{"experts_per_token": 2, "d_expert": 96, "balance_bias": true, "router_cosine_scale": 14.0, "num_attention_heads": 2, "init": "uniform", "init_std_o": 0.0254, "init_std_down": 0.0156, "learning_rate": 0.0106, "warmup_steps": 200, "schedule": "wsd", "train_tokens": 466300000}
Below are experts of layer 5 (counted from 0) of a mixture-of-experts language model. Rows are named router (the router's row for the expert), gate (a neuron's input weights, with its number), up (a neuron's input weights, with its number) and show model dimensions 0-191. Each number is 500 + 50 x the weight over its row's rms, rounded and kept within 0 to 999. Numbers have three digits each.
After each expert's rows: "gets" lists some tokens that make up at least twice as much of what it gets as of all text. This comes from a sample of Wikipedia text that the model never trained on. Tokens count by the router's weight.

# expert 16
router:450386522439492515526568589454445570485479534458411471540546470569532536535491435442490545503491489507572434423460572560564472494534443507500504495526483573485519548530448589520538515567460514415547516591523454526483587562492461501475572623524566470520525467505531479630524456563460489414511434526504500490558451526500493448510490502412427490480440622419596471548537531607419616474452446504451597510516482520498413459503481466478529478503502443501505423499460558522506436469451519487546589543475484473436622455505448514511573459493473522502626516580417523546473558541489466477
gate0:533458410526464483425481569479513507619571524490498494465513535517474497426432471436529438527544508453563416433453475566488543511488541548525630424468461409539464602514467562420478469454500646533510467505435471545529543582443522409571464560470519453568488538519505541493478539490401481538602532473506425515460403526569509486496490533513589474395532522515445526572464533557497588505551493454517480506482532495474492503515445425499528520367416514504526516536540543481485561532484501538538618545432589427516553499527477483400506513552475593430533484498519471569430543542563561555
up0:551460500574556466432558544407662490425483393534519445542522468446410512511438534461424507585549450535489533516435465452509513496534452517564495446534436475457465501462585534419485454503488466532454448542546518394540519557460555525504512382420527458422532520568468573511461451526485574508550501591424616534430524483553504479574412431582542477481537457495467519494526530576509548483487391468477517468502523519545476499535539538453525438530461471539426474433507451590549553519443542475496475563626570491513505531529508556442565515500469475479569471518563504552540415508568397480
gate1:544469510520462521553428535442563583470524509498505447479468519479524440451497387543528544500441544466530468473563512511331475460475494480448512453485509588545549470487446522632578494492501540559418456613521445537526493462534491499512485510471512459486452495481426533466480470484365503432591546573443470603544404556431492443520611513547506415411500480432511459495500619465471581516415484471488548512546457547512467523524474517479557452466453460501419453504401496525445546578532482567476573503422536553502475456504458426468506490474521498500597582563535499565409440564558559492
up1:517527477422543501580598486478571462482531444451496451471335568453472433449554531531503525365476464443573397453565484471459540488484537535533505438515462563540499505501457430541502521478526529549602477533479398515608541384444461534403433475541462444483480504415477504541492549460406474511538463434402451528511503504550490596461498489527483452438499499519465533480584574463510570501461509464580507471608573528487462546575447514543462482496540533557506434509445459566500545445432493512496413505464516484492522472523527526537607589472438503429444456439588535485483606525524530518
gets: "0", "2", "1", "5", "9", "3"

# expert 48
router:401490493450529559553558422425522536471547532411561494448572459532519480578556448462488459527479586478552455446541405479518516501508386489461488498495505532499508546427498594442595594535569508450466537640578409447421576511426518555460485535564566484557547529522488415655518494476479532481515435507515533519521466536526476513533520559515383536460437531412528486489527510532487570447470461512446645456498490559493514528483508472490503429458414490541456413415559483485507531529494556471519482561496499532515595471546441536467465456547538476540515487554497571538434569502471532390
gate2:506452533433556481549491443500539562530522507523562546510525518533504577480539487507493501586563481497539484559477498509523491507436443462490446523488562561506507518544560512543617521469514506435406568494502487491384614380454609575489393469427533521481517475518513483565531549522482489416454519562526468512503499472542489474516525492496534640430611493485516571528562552442623572462518460561493508420602500554544447462502450603548564449468509471466573460494514475514585564512459561505525467518591561530588507492524439586542406549491629533556571547558445478561486479441520477471
up2:438455588500513497485526457586457526423437555450615508526558455514573409517488443487542447511554519385456460528505396554525560544550466495488561498542500497486438486498527493589562545597539523485521461512478489453382459470497459453507519499507396508481484567560439485451399484439478489420352560480545436565510461537483501483393474513430442558515478415395549461477476518463506466391503552525488475418414467520457493489458525454504452489481555454517504581439507383589530578470529514534504472538530452520523573557493495452456563488460497440416542505492494430553479598446472539558
gate3:474497425523457515533432438467501523565508505521521596571429584534485498384495536482535504467428472522553494419482537524478584531503412487432556507469482550503511504443506550439547479525445451442561457474478501501503508520518510568435422561469444532543468486558507447541462498389504483465601545417558514558425516534483412555527493585517431549386487503624505550580502484555595464491542437451577470519513463504478553447505555529548465474477547527585681516496444582537469430481449496531467472442563408547440509526462496439428510453437477445530597540554486440571472501581470467487
up3:543519541512525458569503560465472454409475545501521554505482564533487556471477511507496491448466593556468502574511466545485517485556475530358473483518450470549566511505475491522447470440503424553528426531612539461512524486459477539429492484522570540477551514515513561629518367425523465423542489503517501512468559455536522391495594562489502415373510449537477511530532544510464535492553479515505463439548547391545517579503508493517571530503611448528625575505390358591504559545496525510517487545519510553486417453445592486464486608491437514574564431558476516500466480524499443481
gets: " |", "|", "==", "===", "===="

# expert 55
router:432455503524521529492581530429462558502532528401450541466519460495582516522505514531500537508567536471547454442525474549493529467501437525512462485525402539418581453501435531497557508557433507471443577557571504480399580533453507586447449641533611545530445485508523520637474498592535499389544518507567527459515480463640498508418580551425470543480472519511457581502511544528493523505548441530482534487420472574548467410446495537487520394477447477570470468456574564524451534455437450498630538518536484560494576481519446450513515500422530511547496413515488496487470612487473457506
gate0:581465462571459558516480571485440432635454501512507440553553539412550430544546506427423550444544553572422535499545456516532459479514534489468465421578566535477478480485558511601502462504452499420500596513496528453497519522444564550513538511486504572461504494420499540442545475463510474473461460520516544543446548560454473465603465557526458515513425606504527537512427478549466450538502487515476517520458484482465445456434490522525428591518465500562496542445459475483359445385504548467575488388494500464462514411439445655565504412447532443564512451434481483510523557475492397481
up0:552497495462485504470533514492485490482440439484537517549472520522388488521440515538475535503567532438430610550451570520474525468439511597543502507445460507494407438522413475591450433436427468451607629548440470473547463503511477495501471412508532479492512457496526450559528550512478473494477531531527543550541448580470559514519592499497512471576504547579465579451496426448425442583514501546464411404537478389497536534531371444500488364499554522476488507536489499505483534546479422537409550472423591483469560533440468607490490488406549580559490422503571460526513493487486532593
gate1:544479485516505465476498613578514501555567442475441463356524533543467489518548530506461489402538496571566448526513493514509376545457553537449525541493461528433507509512469503480464472475488576411463401523546483455486484482470479479591527421504422488493460438539498536468526523530477525514506420517428405511543535440565459503517533664602447491418504509528450527481490474497514549539447531504401438463503488533510578523393443546532452515472465461523490400516550636527539447511508559469578416512473491496492485411488482591522523471517474640573423463567567542421541484513483408457
up1:460486455484479501499532459530517464431521527502529651519524538475556491579472602598563472558532486509478499487537535611553500413534369583491443539504418517514471486485458584448518498577455493580556537554426481502417533489540473547535445608519472602459411493501459527585522548456500453395534438530647534523486430575536453541581524482450462543435473531451502554564463410510459538461527446458468453435442522538526528510551565519469485532538410508455493503472488532519406489446523561514486586451622491461485491481512416545416496532495531474463458488450456451474557545535476500425
gets: "0", "1", "2", "9", "8", "6"

# expert 19
router:487432388556550565557518535436474580489478536413497472498516449568596572451487494536473505513544607545567434469476476480511468474489500510447379552482442569482548521543388496559532495538529487415520614512552399496476548572446519491435543503530528447605510492544447470557497491510522501416623450560480587533546455464528474462442487506517478497426402594466582475506555505479506485555484534541510568504526438517509434424436473468413509478479510548465478414413501600490534494473510472430603491490528511555451585534569387484416507519462547513461598516548437536461521540513508469489
gate0:428464435507563555466564400486533451472473470449485496519505556534451495478473505503498464518471478514526520574444387530565414515485467474471436498540421488493534555480477570543446590522438510442554569519450424547468444459500532460414528505539423364510583519548521522525418529590474474493479391603459541495482459422601551535415414504518516534449485531496473438503465466510544512460406491567476563505464459608447477502532522568377412452488505512496479420417509488443455507475447575546527503483384443493441540440537433497439583504412556441502535451479581440561477462467510501469
up0:492486480485508507486501437499461443514560413527511528476524466492463426432579551545591534557526557501437541545483589510548506483535544490548474455487472488446504420448516505530520584546487485519528510429534485428574535557534566562632537513443494486459485503525409605601559498534440512504447484446536470517519430464432518590482575517581574404397434491450533514569530470499465484533514511455391623548469500497479445461453507457549506501514455554523532553556431547473453582534525486580435593448457478503566530543534541610512419514383587455483518521583524538493491457548573560602
gate1:439509515497544414615510493574522517419493534419483539461449527603541516468604565448528555594448564550566470493437531600492426472482542458545467453487427552508555426473445498584504493578548527512497542471504460414497482427487542503576503473519420402496437557507483505481465462472457493453472448507459496481477448491522551525497566519537482572461479594492505553531490480497408469476545589469561559513499559546433418460551545417495544414498496542425608562468487504479490544447525486447535496441534578582438489466571473427467446545483526508524589409417558581503461507467425606588
up1:505599498433494547581568478533527484471440478421590549553443484502470537521498471518458450491523572505367451419446457519545510500598609529488490539533549503494498554458516547502534378509539440509487502517550530559535551501404578473474537521556487458463482571464542517533487480484559421500401481491500516443497492502430392480435484495534516554427570571461567470497467512569538544490552517530529379571569426496490509515510509514494436465423534526456490564508414368523440466515535583412519494520527521486414509462392484454449489538483403499465481488437478457462486385580539443628
gets: " and", " he", " He", " but", " who", " she"

# expert 49
router:425435507531597524577504562383503598463500517423513430478406406533525578562491435538439474499470581506590485475487511489550408469561550505459495474482466499431556547525480470524496483494536480485500635620494459531467569470440542577451577585488480504532530506529576514573502455526474510391546449533520521465556376523534485543470491471482408539481409479424534512560615517551495475523484448571417569453451405528474535417436488446468484445492516528570475546491498476517581488563462505485539536555438553498506518540528498449488494545508426526528484487556376515476581539465445562544
gate0:520469538483551547509468461495458484479507487505590538521605429542470505365534409556520528525505435572517465519460532513554546458453459511521550537541475595481401508507538486485461445576510534476431566525505523517498517477513516481465609507469541514470442514515475441466499532527577519438484557523591552588570497446512475435539552505474443463583515520469493569495542515464504478441545490475586478584465492421565588564457473421440404437563479509480538496578503433431518469406570536410526489421524581584517543446542593497556483588585492450492463612457536480513587402406577468438
up0:417559491455523451485485505501453557416456553425434513440489431466428515454516494439518594643481526523480541495618571439517504582489508473505547442528507435411458453526542420504452482499508562520454568410536467434498470438430523507446470454492476589490489453437516522499504423462599475607504414459467490478500578509487581513484442527439384483507535484492537449390477484522518467470456511524534502451499473378632479513484510502360519523462493489372476519515491517521466461520460491566511570558461466444496486538487510514502540454561580469458450544521496409434506555381466520433
gate1:516324526541613515536557609503521390444496550541531430504503436509489516575529470523504377449472563499471483520476442534548488505554498554493469512400571557522457467531518493546540501420449462511440553430621416556440520535478442421452516539455549505470517538491524481593504434584522459437532500457449505487448444514512579492545411373497566574482502503557509497471467550415560446481481496564554565442430434490553493489447419537558560502493495554513491471523558482515511457509405542541481394414583551446499514530498553481486460531560490546530488466516489418565577450482500503460
up1:520481448503510428564404445441527487536561520454510512423514529459525396516460494481523539442508392418456479479567479492519502596597482540477473526495558500458407457539469543526447447617533552474477560505487503496474522475471504590422422535457444616411572560552535555513512488599492526519533445437489662478461646466556519439442445507533544495555520553431501432532485514558453546587486466522522496466523434504539514538545490424587499446439487604509493490609600567512482560470500441588536460522501436478434535418517479506499424541491566460460547526481524535487503536481485506475
gets: "ce", "em", "ton", "on", "le", "or"

# expert 28
router:401501490566502571520539538492415576495448533485460522520511434536554551542573514480474507480532477536548438415505431429556548526506399606451518615463520538415498490490475539527565470591605495553555523551594489544514577499453521520431505495473562542604531524469540532540507495493481501490532433591515474469546492491554506490470497540476469454483484565400483546561618538587480488470407534519427486475528484505478417414504425471453532439400450482528458540395519504480526538521471481468504586584537522540451543537503408522425487519426478452500654402526409562447522532539492464491
gate0:519524483464418508458518521489426520477609468473423514421589466463586514531519469531415532580501528555394539462503409483600466500482461453440475503426429508512507539528470500533582421478558527486404531583594513466466439492483448528480439483499586450511481525503519474532536437478538503484510445475518504515492596518324509519474419533565526535498579480515548457537439403464427455500526520456589413576541618479508591548575560444463431526492499431532462508436458527488493482500458518526456609506536467464480421524429587520539461528444370433497466479555501535506519512519494424490
up0:444516491571528430501574564513527451510516496517519520474485437480529512487454426553522534431450449465497361475411512553563453497424526403601496577489471562438447537587494566554542481568509504482433516505415583464479504522514474492421397531484438527486615454494477500459547497472439526483517608520495561491524479615507561497516537553439457400493442581535417494563510521445540452430529466557543546527574524554582476535464498543523568377454552513454431484464479553449518570454543453554617440468487465523551487486507512553440512585499493408447407481522475472475524609516526520530
gate1:523455411506527459534528548465527551579547586446481482393510576468544513495568458523568519525498418443570447504506525477502481541498477490479529610438435513486500468543432500577526564539548522497439554386437470519472444499517530499518517406573510512509624508423492502526507441414481491511518444639517540448578542433538490529470588570542522411563527508490482485573422450464454520429490456418460501589442428477473506543529534639574503537481550548528458519496458593494447559545536553618396519526467464523542490557563454589509555482487579502539477471485480512446496560565507433538
up1:439540500519505440464474491610489403500489410481507441364468532425473514569517497464507505528470408507574464582404413451468453522469545603482522491487526513526462507513424458456459527539584529558439552500440561499433572544460465470499578528496511468446442533421512481544591536501419483474464512475560434587434466448525425471490470495500465622479383458442558470568540514365529449486551495535529493551578490547479522509517492414559440439500520598531571496565504529492533530501507500450507483469460434487548415548520612579462497559462556506467512550450546425515515480408430515445
gets: "-", " Al", " I", " U", " al", " -"

# expert 17
router:433452562569476559560565589492448599460570526420457492472465472545534478524549465497496486552505506507575531459376467521518576588463439531427527547542468575462493548453439536584533534586610542443534611563515439512472486542494535547490590521609527504527481482508591448538502432520504503512549462454475484500542456458507479466433539516427494472469495454484568556524614518527486505570480514516409541413455470526409438459399500511468565490398459539530409432428512520460550483463463523436597530569510547557504469492503495510494523478537423529553533569607476494585477578456518442560
gate0:558534549519437484543456489553554464473488469519466490601518545432495478517416503494505485512482544422497502550483473537486547538543422442469491508500427471528571516428467553405485603541523458415465501456470551406498475488520485563451438513523515568575505530438536523564453518498410523449434500489449554466448463516586435430500470537559440412542439592492521530516550450544499443516616452526471437514493451504460458462501499550456562579505441493449486541460413517569502416487564562506473569521504478575524492388565555538427477519464435588450445519511511606565502424652599466621
up0:557589563528547455493464534492443491501430516507585548599538525440494479556483521543482533565572459573467521572504519532560461515444515495443473475451512539364654607452499471537637515568504445533568472500462610503550442483509442457538479465544496526418527382489581395494497376535524524522542480465511474459506505537499537501535576535553490594526487477531454570483529509473503548454533530512550494466546485507482556581522519464547376519508438513515513472527536512446518564552483403544488533440533523561484564566557424458524567591437479418492589554488521581498529558552482551470
gate1:492496447598540448452469534584487498585476606640562589526537559460445432539526654465490502486517456521556464469491435593557476491607505532442524540461424466462516475547389448556573597491418479480531525552532537491432616546522393502559507541507512525440519484499477490522504543434547448461494469506542477453497480519471481433454489568510459371570516443570478581410490481501429450500478522442504519571485507578523474515445539555501602550485523528549467457426481481416512466502353465525493526514533451584525447464483503592485427522455508551504476508478526484462549488512521535490
up1:475595568369536481406501476520519400469384485462474510508490501502398500380481499440551498412519622509469408525476563497504578490434527474583466606395474554544464466517442460496534496539422535502507538481529533353562555511481444472519512589551547558398542498512458415485534513436507491539451473542466466546475498484464579466464500565440524505501485596472534517501562510507530469422464451504633624449538463482548471461446581514545585540507462513452521499498479483524604491490504493491409442512500589532470511484481588545458507578515510466523479466493514437488460525501555483555
gets: " of", " a", " and", " for", " in", " &"

# expert 33
router:472509476471498551528496529451441562581508528459457433519560542578488556573495451506475523485434602498576471401489450520496524461563484557420494538599499557443486511465451551524538516470481529496524633557594521524425584575459534565458583505466524485557418518547504481530433468472539539471557507587429555423522417421570479487468487567420372551507468464465485476503549526538461518472536501520467506528501478466489454479405433525496495404482472517578403467443544547496547410529460456465577528599493522551405571478498476440349471514502448557579514470572450510508573557488499453491
gate0:482491553564491466530547450535427506516431544459510556484461533529513471565472531611545486407471494418492586523429458467508472468512434648424434511544503577478416496474483523570431487541538483537506573448487443454500482469486492468612482504617418526540513539508509421546504524480432423522518521488514526489571551497439502483619458460470533573503469535383471636616464375574512489494603479508553499560457538432547447489517483516450450476569506508516451540451477502604527549447512513492513634525458542563509472470429434414547494561539525497473470475453530536498498521456516413516
up0:490517564610589480491560461542434519533407446485461519466455526463458454412521471518512432528548389552530460560463476535479432492581531481444486478560495474446489552521460401550536526577536558516602477508522459437489475496534467571520519425528528497454560506497497494514550447471558532542413415416520567505460500524541488548421463511515589395482487498462590468451481550549531446519467479508440463465389433389564406534506507407505440457579477465486487521557537514541428413377574534491492560544528446474518500489542432556529550465582419492439516426500442470511484440596409486532
gate1:495502457516519522533499475533408566611488471560451588551500535562431538433475492472483495452595587430480550467473538510486390514460565397492521482564402442438508481465477539516530447466523485485475581505464476470439553490510588575409535509489492527511428573546595432560447395439539561538517492574493482454417577422526494532541460567487406490515575494528417561439573571407473517480461542463394502512474559436459506414479548499564538515386540464514476474486542492499495558505459518573501512590522520504423513458418550490437425598514580520534490572524461556487509496516509431514
up1:510497529550439457502362464529573559564527498497501439417482544481571517413466527606510476511468544475547551455557477509521493466471505541556440482558507484517452467442472597505505485437513450559414507482535513496398555525569521587443526531421557441599544512490524518423415414508479576482422459430388425507501474514495498498538475424495524442458469541474440541452485631510557518489478535486568585433487372552464575497505604582517455536469526458481509475506478584432415566539565428528486460534498452564477585448515576440516505551527473436518587531538581538511473532509566496496
gets: "en", "an", " on", "land", "k", "ian"

# expert 41
router:500433558544572543502553474410472568447506528447488441357513472519572504538502455481473409490529534501498460462491442454501532475548421496426501594506458569537486481492431500509479475556506586429434592609591482500512563540464541523466499551557581571530514552532559539588413464519533502487525432610476486500513430427554563439492563452439526523437381524455517516540520522571420533462532439470450497503478472481499445456421442447453491478499479583584564486407541505445514509469466379557549515454453506439432590458545480465506532509442463452523575519492501547593523555413432525522
gate0:524713404502565497461556459478522470499495545493470542507485551514504510473519493580475527535513475535511442546509543495563514455526499448440509504500438481524437439488400577543531490467545509450447458508513430491583574559440486546547430451483547544499605518566511486589452505471557574529505397600546485409493476529556559502463453429374516534434521477537610535496552495473460468507594480449557458544535401487536457452510530551509420569537576504472474519400535492552522470538508461537472430496554412560461483442503479506572525464537527559540563504463431498640521552561515568523
up0:462612436510509542486585552430459479560484504488464494491480525447473504474555482456504442454503507515557449522524517556491513555504466528423486509533599442484496498556518439388498547524560470512426528565531443448531407569494435470461546547498455509409552604548434536504365412449401516514565553604450412369510491375528481508579462474516535545437420511477491526573537458527400450487480560506499502485497509615497521529470550548590480456567552405473428496483501555539553428539462547588510482506462591512461508505442480602570505544497531431547521527442529490510470518523483487568
gate1:497577547487526400498459477544396461430550465426521415607480418469558458507585488492418513485435509486549473543513455460510572511498564458506524554520479560541446485509519516494472457572499549540477545522535472438453551468569524488512511614413545583536511575458505548498396510477560434497560502450464568521480453557481485479567517496405491581537510561518470574483569462470414476494485520467502467435555500525444483493557324519523493553372547526456507434462391515465547489588524484496523489497434524463546462602486399468477616585530519489567586458478455516537549477476519556552
up1:457499537534551567584501455508478510403545544465445429546483527561587485458465481546477441535444521526446420552632459494513490506543447586470487465465603493610465479369528475599468514450487544442488578474480499495529461544570474502419553530482552456538430511439471541455462519538513374503523575433492542481448532454514501534525529483515508485445597494497476568543470407517508606578557499502429527455521399507514484499494434452514476491517568486537506487535568497538533499430434472475491419419503530394516565460517482429556533588490404631469473548557478449521574491529484511617
gets: " |", ";", "om", "am", "ab", "ak"

# expert 27
router:529514477503503524469540415520497584525451483483353509476520458443505516462481505526426553519510509468492479464455461427546449454460455578596553537513499611478474552538471528566497503467454508505525570588557518475520549559402454554438520590602609481540455608493546480611487442524444503494550450546532540466505531461514488538456526542457402490469417604459558488537551486607491495498488466506529590507432438508550476379449458535521511491497467559588475468413549540500505463485510400501452522499470593554477610488582425530457543500461447536535447456605416579511526541470455463506
gate0:504423560474460573607501516623511452456432458578479551589529439432515441526445574539417487446540417467436480488466486403480524457469542518631523542525500585485467464510496416589480577542540513431549431563552409503420513523513551526498487587560495517528527530388426479542488500413480422493538425449460481540495550435473560450506516486416431494531448576485603524534497439464452431465571502467426429579551510579450532443544553480462483504535475432442516422509458482545500447520527425526448600542503465581474509443499454508494533517450524453514536470508528552571471541463542523480
up0:552492456464442530567484515536520631554486548486544583464512493509456418521521442453481561498480491488545454538453521529436520460482493526488499506427531510478522531477486508505582470490455536435526551519461473540517480424536574518411537365475472479484512498475606503545403477482516545535498442467528472485506529504433385446466382604438543541437550527455466398480574487557462479496551552498504468401593510369523488466571539410522563549541578516567495535473423391396515534514501544588437509557451514543408470447518515565603497479504482578567559449437542445550475533432488445489
gate1:406495458497472419470498477481464465509391480552559431444534479595458464440508479521456442476519525591506454450465550424482533461436527491430586513472571539428552479508558486461508545502558474449463436609495476517493542515508510428538449550540536503625511573548471539549544504458403514490651507497451530589462530504543469463488458484592563507505557520528501462464480410488620418539416414552430463496478463487468516502542504575580537534490490513503525506616486506429494537558520451454480490517553523527460598464465426630533504511497549475395516540441475404424503526577533582514
up1:500523583565529535481437414431525576503477450479480466491486464483472443497571457533476507508534431418449517543402485544447425426485590576526488410566447489389553482512484430460496462513572492524513568533508447468522578543453470419479516554536455496474490484503539437480458536424502548531520480586528619543477505513399479470556462432565411438546448550510586485468411487522431435592477417440429499490486415607552561481508477510481523563470486498578505433454513467598492521512511510383422507560469498605505429559552486476426388510461502528497550492513554551537480463441582509484
gets: "\n", " |\n", ")", ")\n", ".\n", "\n\n"

# expert 10
router:444491471547488504487551534436397502519485536484463480486568465541536621531530543493520507475430572455575485389451472508555446525486461487418520495455458608492521474420448600437505501582504593456488565629509426466473627518424519518464481551511541506522502494536557477612531482482553507459488469493555517508550485550560464489475551546430419441374436553468560562473514517543462501513503539450575493360495432483564545443439511432414559492509437497594520508442500487466538564486468471496570518470448483526455459466462487497510491536525443530491509448534378567484563575454481385445
gate1:562428532516533533483541561470603582491443521450483405517552581521491579515453531438504463501507507447471520516524588509586454523454531626507456515568505511585492493474487557457474483397441530511533462396523515476525491563549494526440438432525518521536474507344530490545498502442508444544461478551463564509515537447552474519451517518542480621459465501508499390521487505479436443477537527460485512544538515499489591551432425387495563403520432510575589509522522578561525469395473524490569518443479568463389524489486573513528469529556511621555481535515557591527525575449598496522
up1:448511384453461519451503472467509591472521519481485580512549549543532447528500509488499482457525553544522532521561486531410437540531466491527502543493524608442453546490517475576528545532534371485565519525569505503559496474467512345508539421494508497520509376480559415467492465494513573476518582519455574563399419531472584502565529462496524521616509504567529504384491565418461467514471513434414441486558481504467463471457462561386588471471490413487535474543436490504449491443467596572516425575487527578482426459475502420534446533494533524552546535487528540489620541461444566471
gate2:563516470487414499424540433553484435547456495405501570440539507418576485466523533579506571553493463504568453439546478467516472509502495476445511482490506493605429529460515488475547567564612441553581630524452466570630492462495527446513531522537547502555595540514562461530476556484532528453527503512515550459555450526485500481568567504628499360498566500544475454381590462461527485536497508422501472394467441466458525518528534462509504462470509514561455517483569550595500518454600610539457449504546490526433393499519426487484476486444511587463474481450526555548580515442502498496
up2:466524562443456498527418504529579488481471454451526465514432443466498541546514490508482470496554419424505526448530570389482490421476578510606473509472519571484521479466523415552537450381429551438676447413526429446510563493597565470547520473548473489479497513533443453467449480509461508529495538627512456562632539570621476520478486546419520422549542483532502552435533566432445477433527427490531520522537489426540439524484461400518500484530558518499504445473488565459418509448473566543514541437491509436498545530528463554398422480463480575483466516487509536565501513477552437456
gets: "C", "A", "S", "R", "M", "E"

# expert 5
router:447535448496499531497559531452486496539473495397549536467475489492465530504547514437549532575559573495445572398453493464562436474485435524449503536461511536455498541456433555533516495586480513483477572533522495539465614520447446531509537543491648492550465574589593526561440513565511485434513446496511492580515387455523501531495534532390435474549425580424483526428529572628452555517458520477418546548478387531522425408501427387483558417476438509572453465448525534487499491570490459481479560580468535587498532525538450524505542502589548491540580490508446535459498470436452467485
gate0:469508580512502523537540404464490581473479525502389516481439514464527577520487492489574486559449508531472589460435456517463488591526547483549527578486502544460488508462500574602542398504545482516478485453578519557519561375428394492491478497525548453523527452559506532453545481479388482455514454557469491547528496449520519489547537546428427525490488515490509493479534490566513403504468511631478565485382460444546485570465436475554487516504480510399449526431498487474561492544668386526489502551544457429481473431487503476492597481562473462589522492483582504455449497495569546355
up0:445502407527505423475501542578549486512468472483493561568553460533392550451564474552561413479538561497518458494471397453452483469547580409462475498552464542519473616548540567561544520565503560523459508427525412572534529455528477507451495509414519542425563475522401474495600477435560611560523573495423483542516534545533452563511580526454573451507411489426473499489537450474563422453481506475463493484482533492551500526448462527577514535497517493458499462403503552470517439542537478493476536459411453541498410499521521455427433454472425503480583493402499371458614542527525463436
gate1:468400522529483485532527484419478481561466431552458523530512480526412450448440610521473505546469568513576483525508491573487605558513519479509553591326479528563536553507487498514572456471475400484480425561558507523426507554429462525573541574485544506491376405482493558535477492477387500512504600373500517482513526474482499610526536525484466465527529497525536405396421517464525498550556461477440469540444497521531464599459433455529543522492478531461394553470567529488545555513471484488544531541416501610533511534420457488598481489441508454504517463529427521510575469497520445466
up1:518509519545435614487427427477418521527514526566468577516598471501566470565480486530663507480478495466503579553526455455519544530513611483472474499466545455558481434492537467516480467498539551512513527446504479456567498434461447478485455571527492505486503465521486538436564430453467459562502572540540502469529457532585611444443601515463484589441540507450555525482546518541528555566484432392495459470532455459445447594465516571467463472443503492558517575514434439605455348471454502398467484514564458452413540536513428496421421507484430488516472538437442491426459559523435508452
gets: ".", " g", ".\n\n", ").", "\".", " States"

# expert 47
router:407456479592553546469622510454409519519491513422460555415481434552554585553506468496542514483497466471527545438549461576561500550558433511489475521540490550525532510547476488533554522576530572473552621560587438508481613573461511471517579528561617439559429543509512485641461506509552503473544438525543473486472451434497579498443500445368500463445463521404551547517540491597522518466508528497531527472463474428486501478466445426494512463535436519536492464449477572538554511501488443481531568599550524576460543476472556446429533592468515495534429485551445559572484559485468547450
gate0:517398473542452519518471489501528555580473449463529462451516556497414593580514540462468482513589439533531503556511454533500530444497431420540498500558485465470529410534480498546492522499551421469505502465533475484395545498487567428546555559481565469523477561477540482625581440504457436472535569565518437517454507549484453481509535419525460551487574523471462485345514499486484516522516528468497568465534475437523494498496496529487592503490487480562485561484491461517541376442448523459622463559503479438517475573593492583482443595413517414495599498509602535484430501497360606415
up0:493457500471382449405526482465465486427499515447564548489553486483663477552438536467486484462478518467514482512550561493515456490474511450496432406578469500522546553411516589467522539539438470473506451453556450565527515610639509434458534463604555507458540470485504475553546602505611494450503500448524569473572415446456489487531544466505490525438506452514521458447470505489590485452505543415631443442544464499566552538494517456459481506457599541495446543450559406572554460498470481526582490515496566456523505441490488527381489504554475465526532604430478460532483593556494509551
gate1:520495526474434407531548478497512444508551478437452569527531428502466552512481529532494491572495540505496489445497451497410461495486588451504412578497501496457567428440461449475544491550476533503595605477484408528479473525507606600497497502385444513581448532481436526553489437478476499502527493510529515493402493518506560487477445635567533470528446515519548557424461575466550463443474482578461488627442442471516589517513473533443493519464506516452575581434449496571503496488555500457565448555499523544495483561531578520416557448421431399551463493521629530400605565510512430480
up1:547575556520467446522553492417454584616514489476494476488479518586499513592462506498552550465512477506467534609466508516410465520464525547457490364464528487432511487538468486511465406429499495600456521532523443496507437567427466469477463489500532490532565421564415442545405537519452494493390459421504575494481456473525574508463458497607538489443477523455366504483439477450422496472610513519471524435506526508463422392602520513411478505556611486502506506487631539498542486397592452526554481528465489503442516514458529433535503465486497483507488464539535488555503443501446406568
gets: "4", "3", "5", "6", "7", "8"

# expert 18
router:442508467471510521440589515444477537488503500456406437500510459526544452529501499550504521514560501435487450403415411448525535457491471503456442528504476561434565491517573485590582521583483532442551492475521413545441558497477564536481548620529562521584524570547498529582468494501517521421555484541545525505590540475515489474485596593497416516475484541433544497474524503541536521577546460485482512455569473499411411379408454447516490471535395552612429456414490433472508549463445565518525520587476590545475529518472429419468517508453413485554553522585427514561551527482433521438
gate0:537565503522498487443529404604471514504449498600508498533508561437588459465544477571455509465427531493534523467465533476590433488456523485544454463619617565513576536460550580460503458446510506564501538536516500510441550472559479545538544509507542557504594630495550508473580471490466588373484505547450476494508547529458533488541438603497516487453538581391428560524533485534495605463497449514506537455549475482520487453404509479566514411488500513459446541552428551549535451491476506528433492683410510454476529497509527521544522496522561495557424545456466545504500490538521462379
up0:525493534590426465523554541404528426513484534547472533553471450467496498460471440530496546522450495504588416362475452441454442569535540525456456546521577533525393562497548448390442544473579498519545465447487443525518562481483467429523522506480569543455550561467492502452487462567411503546523542511488583443551547512468573518549548404471534433581516462509478458421504479448533530494463404496477527503502414472436557510427532501401530422454554431459485498449509474478457497568523475468426481468428455518503568464497484448472578595417544492547473559455582599425454513429382489424
gate1:427496437550546450442509450607572385577580511504521506444555492553442526541511442522498552464424524580525505496550399484531464601507555536500544549518485463596571497567485528455552475473510461513510519471578577509525536588485563624434404491530541566533476558450515502507572429430517382486528500468504462447618555465537484470568472631497492486560479501417555565477508464533458512554540480481433486476526528512553529466573509493486510421494525544515515538551552462497522507425471592575427541504478522496505465530491395524373485503602617484496444539466478541509515550464441473541
up1:481446504499520478397558576528496449426432480495501587534460551490495486481572474397475476396537383631467530431519494550507491525502504533516451579531622497491396543423545536450430471580512610442395536485519500500521505441443437451434551423502513512409508476603403516543467519557415461509508493546473408492510487417555530579489499489448590537502516506528543443485518414559547488596511443482426517542498516480429595471452524437477569554501600522444444493473496553492504512513548439540487519542463536565540512463545498478491480419543458531459527436519554518519489490458543422587
gets: ".\n\n", " L", "\n\n", "==\n", " =\n\n", " l"